Below are experts of layer 2 (counted from 0) of a mixture-of-experts language model. Rows are named router (the router's row for the expert), gate (a neuron's input weights, with its number), up (a neuron's input weights, with its number) and show model dimensions 256-319. Each number is 500 + 40 x the weight over its row's rms, rounded and kept within 0 to 999. Numbers have three digits each.
After each expert's rows: a language model's description of what the expert responds to. This comes from a sample of Wikipedia text that the model never trained on.

# expert 6
router:525492495558497476486557500512541512555511475477477555460508506442537401557445484493533530566498476509542493492532526519468536525551479478529560487471548592459479469515487454514553450585478469
gate0:480509505457514528508447502400491567436477526504522532527416542474484518470517463437449513452491578493498400511459508492518456510484526523425468519493521450561558532452390554460466510466570542
up0:521514501418554559518449515451463548527534549496492468516471595486489510510447500507506408481546494537536474554493460475494524516509568445448467497477411419522493512486505526533509490470479501
gate1:474449438490534500501485474404492511449433494546465523466462562514466503495516449468501537451510495450523470552478500451461461527449499531439472526518518454526544568417414596452463470474490509
up1:467464455543485474495509528553564503545483470531535496471475516498513512506501479394541468492465479514470434548500451462484533532458461497469536510516478486565504560455469514493509534472487533
gate2:519496487545440525490458491514470510429489559471490478555453541472489549512498504493446545416485547481495459460472463479487424499473541494479489486437545431565523475498444517454472494487529538
up2:483480476430510526508534477451464486495509556510531533488464500485475475466529504532531527490510532477525496536514580455518503458489477463532494536475498546383509552543520517535463501557491529
gate3:526529499454481526495463441440516526405466526509470572530540482517481487495534474492413555422542535473485496527510483442498436522460521555473481505512523487553547493432455490536430417526498464
up3:493482529532500410474506524507486402467490535502453526488502564517558504515535499498487522522512517534473480531467475471540517442482512476440522512564492472483448593453512611516453500489466505
gate4:525530451498444544494435456493494488451435512477520501445541504486451465486550477505506550466486574484519450492468480515503444505467541509470509526519546508554543489485454550511440480561533529
up4:514524424499484521560456487546484441489534494479427458546558505495627437494527520466569565509515515574488513470457495487494435464489505486440445484559522516547492536475487467470482495572499533
It responds to: Subject pronouns starting a clause after a comma or period, such as he, they, it, this, often before was or is.

# expert 20
router:501570449472551477500513478520477523500480479511541539433563441403488542530498522476467474522487470532522498437541548458472535525486445510578462483587453471494522495509524501517554407421501461
gate0:505561486544514505574450469442477519415513491523484489479500580488551516522460443503446539459493540447492494501461451485533503498458466493441466522437527551559531500466472562511484513486584537
up0:446505425554488434492466487537501474469435517495425565521522518504486528507523466501508501505408536501520572476511518475504576463550505596501542501455563492536498462453498568550494482541589505
gate1:490486418505460561465510466463434516412489569549498527547475525456454495530485448573435498445515589420534448556467472535521470464442427525484491509491518491552556530491466572472436496479487543
up1:503521629536497498526475466477502503465517439492540519449492538461498546521462544478475505501463564427558483513440509512424511491557561485514428499513508505456453475500468482514592516547512516
gate2:510489497469446615538469371466489484437465524522458515436502543528505508501585469495449554458456549449531476555450475484498431478417514528465468542498554532496532518440431556431465468541563549
up2:573471517551510456466528528539455567526444535450496505538496473528576474502548517457460466488435583462483481558515451545473538515457480428513428495492476498511501474551502482563489518502448500
gate3:571459457461441511539536502464489477415486588482474554479487562478513495490467477468450557430524573421471490489421452476524477511478518490424532547491530541523536446490466526478460507528552537
up3:528486421558515524513470520483516486507461513505487444510510516547538464525523442508447546545482511507530462514547428554518491428410569500498521480484544472439563502482496488456504514469491590
gate4:491460428496466500515418426464485512477446565516501542491530542523474481537499451476448531448501586431542521553505477489491457498489495443512482495555513490481516519512438519429514458529519517
up4:560501629520532451532460578444545465476483537515499490478444505500579518522501478592526491474497492508503529436526492457516529490543552586444557533423586552480465416469475621577502547453545500
It responds to: Word-internal pieces of names and words (X-u, Draw-ing, skyscra-per), table row endings " |", and nouns like family, father, village.

# expert 15
router:518527504482555491487558539490525492524478481477500479505518475436533490504527503527492478564507474538489518548537515508461528446543541472569488464490429552490518513554496554522562472502497460
gate0:576547436520476481537462442413498467412517516513470537514482540528508515465459469523482519476486609450481469515461486461535409474479491521464487540503508517539577519481451561477440507459479542
up0:575440487549462440511470473495553474507579535548465607472460469496479511471475480477482448490452621515477464548398417522501435497468497486476477533519479529551492505493457538505420565498458469
gate1:538522489515489519455440423497525497423438547510539522515556547550504494491538447540492480449471532435514464543511526514521471539490541510461465532517550529446586479513483518511492473522518547
up1:494520501524518493603564527444540426493421489456504526512517485511561436560499494513547557556459463502500519490448505457501454516456481505472511489413469519455491509527463575483516494517528514
gate2:520432509501490557497468478529442416477412493524540434573557514494564487432553510501457508533563484452509432526492495454532521458489454484447493531482541476525596514477498498428530510469530502
up2:476572541477476455493548531472518602484554481458471567481442494473485531574424497533534521463474526533439521428476509534528496535499544532525538487501460517484418498457500517544471518544490520
gate3:558466504502548468442464456507532529442415542462539499498485577481513556516482449493449550483543554455471453553432509532510437514504576497377516476533561575593527446490466576510513473473549573
up3:520507535542475464496463486569477532518480530582439462538463415535536525510487564502491475483499518508434519571436542489543478500461527418476521454481495496493527488518460521467497443499420482
gate4:513497499479483487541424454418497459410502505517492492486432533544514528501492447440439541474483549437493500494413495535512446493469490535496497506513532550540525526460408569516447445474495547
up4:558451449432492455468535529491485468538474564510482527483520444491437459450517495480475487478522558465487534521411475525480517541498479504520479520541499506512425540506441500449463498595457494
It responds to: Pipe separators in wiki tables, plus word pieces inside quoted words and coordinate decimals, such as res, der, 50.

# expert 56
router:491489525503514570507522546576507500519461415479442520495475477541523503458471515490427494583586497537482488473500427471427464406517505463599524515474453523569486445530517510543453518482532431
gate0:490476510479452586560423469526528537474539456496486466496522567469495495481456495448415477505498485538480473547531473496517547461549539481472489485596494423484538455451495492475474483513506495
up0:499479525454426557562418480521516510478545442486504448479534609487494479502475495461438483517520505558467482555526461472544550481595553493454497497593503421518502464454486506510516499520494463
gate1:507497456502499506502431517399499507442539501490494592509484506584462496463482522521499474409508509472527463511430453437499510517525535497462486542545501468529501617507447542490450465413494538
up1:485443500512523502438486529435517513499557505447451573519491506570450516510437495518523465402520463515528496462426464424470543517531503446478522542540493439476475611524468531519439443451495500
gate2:501589404551496476452511479496538523495456485556491554570477466599480618486484522499480463522453471462542465505520450447461493502448617558526475530457536480514604462529527475487475474530571543
up2:491573410517524415462513522519528520484462454604506539551477477547509593494473514502475487535485446473521461490535413466483499484426611545538522485441525452486597440517491488482516471566552588
gate3:538461454496436542501465427464479474427450497538467530533539543442471521503527476473444520456494611491512483506491494508612501520445537525437410577490552469475540500486474550424520472517528515
up3:536514411453477499419481483488493466476471421417499496516518569409458514496494471518477524537568641473418408545549467490567547499494499502437401580495487477431508447441517518475570474510521534
gate4:546557508511492498549459526491440563521489442513494487534385494542519486550520452501473474497465488587422485480523524508509517481507563517494524494503464520522470528436499500528501447466496513
up4:547569559512460540586469500507465533511487464512536463538401523515524506553486471499509475508398500558487542441512551525502512461494562532522556510505493552497449500424493500529503398524508521
It responds to: Commas after clauses or names, table separator rows, and "was" right after a bio's parenthesized birth–death dates.

# expert 27
router:509472483514537522569467527515487461510517499413497509454523496488428555494532475516516493551574483537434497487498457468515506554506405528486529452446448440522510417512520474533488532463396451
gate0:516491472481469484532467433437501494416461516494538550488494528556480493479503466505439556511481506506563488442480508502525400483493536477473461478478554488567564513478429550458531487503570491
up0:510473490477498513547442465509473515482409591557479539519536485466502479440480565440496417517516541511495464457602512464473581572408490526557510557505472546561493487495530512501437548534490478
gate1:527525426518498454500455479462501553429439551448490576484494541554475559529489508452508528487477551438485432495464519450525463505476492483450415521499549579467517465437483563509478415520544514
up1:591538468506486475496427541505492495454421534503499540499523536548504558534529521446515541492435552460460484515482551437548487492442486494474431515522525566445488472384508556496464406475529486
gate2:508542478502454527532467440461503501408445518519488482528519543521490492494563449511407515410475615415465544522411504484532438507450504459482479486482523504579514469482442543484468484489508521
up2:430483473448522479514502534517490447519561478501520537490525542432504413560500452558538471506431494558541528544493449458542492519515492450501527452521497504502432489499515453525526573527438473
gate3:512494462456457480478453455417475453430430543516456575524492536521522492436551432488444513428444557489528449510464512459508511489461507510488453523476550533509583544506453542461534431485577560
up3:465558497489491581512507524457485508508528512507475475556499509529465350493444497620550516491472583520517618501508517500530538419556580531461513483497527469482506524473454512476468508429466459
gate4:491548506545439532592464442430485477416450488556474495477464538555457502509512486464461513485564579466458483516500421463499493531427534549501462524481562486529551502437487539501464510531559557
up4:524493448531490448512468450482449503499511478520553535475504484489546510573444508496500549460530567524486532552492436608532579475507584543485471435441423493511503518462568491552491505557527487
It responds to: Common nouns and name completions after the or his, such as town, police, banks, born, plus colons after table labels.

# expert 22
router:476509507449500448429578581533498534497543428453558521449433452492509464443484510549509462530499554563477540596470534458483402488538571534501469480498399476511560518549513505541517441487543506
gate0:529453474399468487568532465420482478479504438575488540458503518472518461584461411497481500497488477499520473524578430524483500547487476557490437518485529561470540514480514514487494517464497509
up0:570453457438485474521511490461451446499552434630544465439453487475472492572467492507510513529478429549559500510527495538512476531505481528485454547500525579485507515525523473447545534463463496
gate1:504447469505477495501488468521485478480481473513548479493501510612548511467474462470486524501463584517528519531432487534505520535524412485399441477411551473476505500486480497474482541560510449
up1:521564487496521534476458516434474512487507585489447524498493496384418485561568508546462524470518424487514422475552490462474484499492550521513549520594503541526507489463484495497460446420528567
gate2:576489467511422488550499462468513470420437498466435469514516536515502579502486431494431559411500559482464439545477491511508422522545474519488465515431546478522546458503430498465512406529557525
up2:548521455514523500548547451533503442511560450512546500493478589521547468505517558463506527596409483456575514552572471534486490489547514554549416481520499615491448510517526510513493502458486505
gate3:568548475499455473524473497443456473454467510493521456505475525521490521508485467419483605533519573463587529497408515469557462525499506552481506568495610521506528543477488551518508460491543504
up3:465486558510492502496563568504500549561511593492539443486479447480485460521444536497510502520503512539495537526482538523485547533481557510494461524579486517531477443534571516501513509473470469
gate4:510520448505439482501427466451515463435478472434502504449474502517493542507525559506461543434440541492490435445473502492521472489486496522479470525525559479503483519461425553506470516468508577
up4:527525393484544493554508484457510492557388483574510509446524504524511522385439478442536591450486514500476530461424430443466521497520511539470499509517495487494550538530487463563511513432492490
It responds to: Table cell pipes and markdown separator rows, commas, periods, semicolons, plus spatial prepositions like between, through, across.

# expert 40
router:486567518563438503494465461450486506507525541452486457458553516448561535513550550418523508517460458490452557446445513556526574562548431514447548523546486499486508530586525515504564531540456480
gate0:493488444467467521557453486494492548451489508498510536523448568526474527495446457471454559409486546455497515484431466521503454523504535521409426561558493482558536471437445548404504468462538528
up0:430437469443438548545473497506505560523456532523517516472460530481470523550433468457503487417532495512477471481418417571459506571554476461465438497594498445520498474535467503484524521441435521
gate1:512474524454488502550463477483460523401490503510461532492484531542464464474551473526419546460551569459499481519481480472541446461448543559444437502461559436469526476484383508479488509518522577
up1:528542510524517494471570502561551510576534559458546505465434537412504511558514497440583446488460500502480506515530558548442484516503412484511507526520442595570487524469563520514492496498459432
gate2:495453522564413479477477447514471498560475560542483550535447512498401517514502493466432500518536490507519539478522458468479514475565493446458467448447575454493511453535462556431536436530508489
up2:500457473531480508488478459526469523545447572579466489527476482461413503569515475444450482503517490502557522516508454468453529455533468466508537431414577427471579469543494535390514466549533459
gate3:535534400517495439535479481455525475460530548575479513512496489466494525545564522513508492495456547433486470571515422549652435552512513447499461601471546450526501534495445510426455515569532478
up3:533520413517473453521489423484574498475539557558489503488489507494510503516569512522523490486432545447471449559510429549661444552534514494521469535474517457525485527501452499417449478546539495
gate4:531468526462521551486451460467453481426485512539523532496506542546456495439500458507423534437500539441492465494422462505544422469472518540488457561444553467572572479456410583473473522461545546
up4:530436566499505512526464524570451456494518546500447542479436570430570516491441538544500516477531460471509506489482491406476488492577569534494515521473568510438535459524521555432472447571459512
It responds to: Sentence-opening His, These, Other, Its, Another, plus inner pieces of foreign names and words such as Sinaloa, orcas, -aki.

# expert 42
router:494484510476466474501532527519492593556480481488518520571513531492516497503463527500507459500481500513466543535514545483500553496487521486480491469443452503494485402476541499525529532572507503
gate0:502457491527536502457452470494442508421461551482419490446509490476413531507488516598442566477523547505526510461477530506560463541462507507469479585498560512560510495465418542491479464506571522
up0:461570483474452486545555514473538449576534458534512502562496546489563492501538477457504412590456468492510491525482532518427502448522505492520599450515484403528489537536506508482447494498432527
gate1:471484447474492522515471435400484460454480481480518521486448540526434518483552498472457545499519493497477486446456465498570442527481475493464455471444575472559564542471450533443471409525570482
up1:496535572541500481518461563508567467517555495569498576476554448473583498471447479471531542470496580470510467582464530528474467513442483527496451490540502545486439513505496516513544527474493577
gate2:522452491528456534553442464452507514424505539477504497512451569499480539523487492462471533442525516496508527481474519535533477529393556534441492535547550497589563557456426548467507452431533510
up2:552489465549446409495543524497513469476535466552510468430584515529453485424469501502509455515487457528561436538533486546491490516581463483508565512449498480407454503509464500523460507571522480
gate3:549487467520496518443394506472498489480457508474462522530490527549491515484532485539412529432467508463475443535476494516537388547448531585421506505510509485525588552488431540455496503453550546
up3:520521500446518465498497450537543480511480501472531472481513547503528515459534506492543587448505559537476518481550429468467462415558490458490452421492453478542497497492584458554549481562531475
gate4:538457452522501539495450436452492466443491529495462527477513522483477531460509453471443574481542559446495406507469459442535467525443464495486526521499538443552571553470403550444421463471539526
up4:527505486524513578538459507486469448459489480535424470476464514542428510542517517544454490542576555488487443473451561461499470508512514486440476490465506485521515554507467542466448540545469521
It responds to: Colons after language names like French: or Spanish:, commas after place names, opening parentheses, and table bars.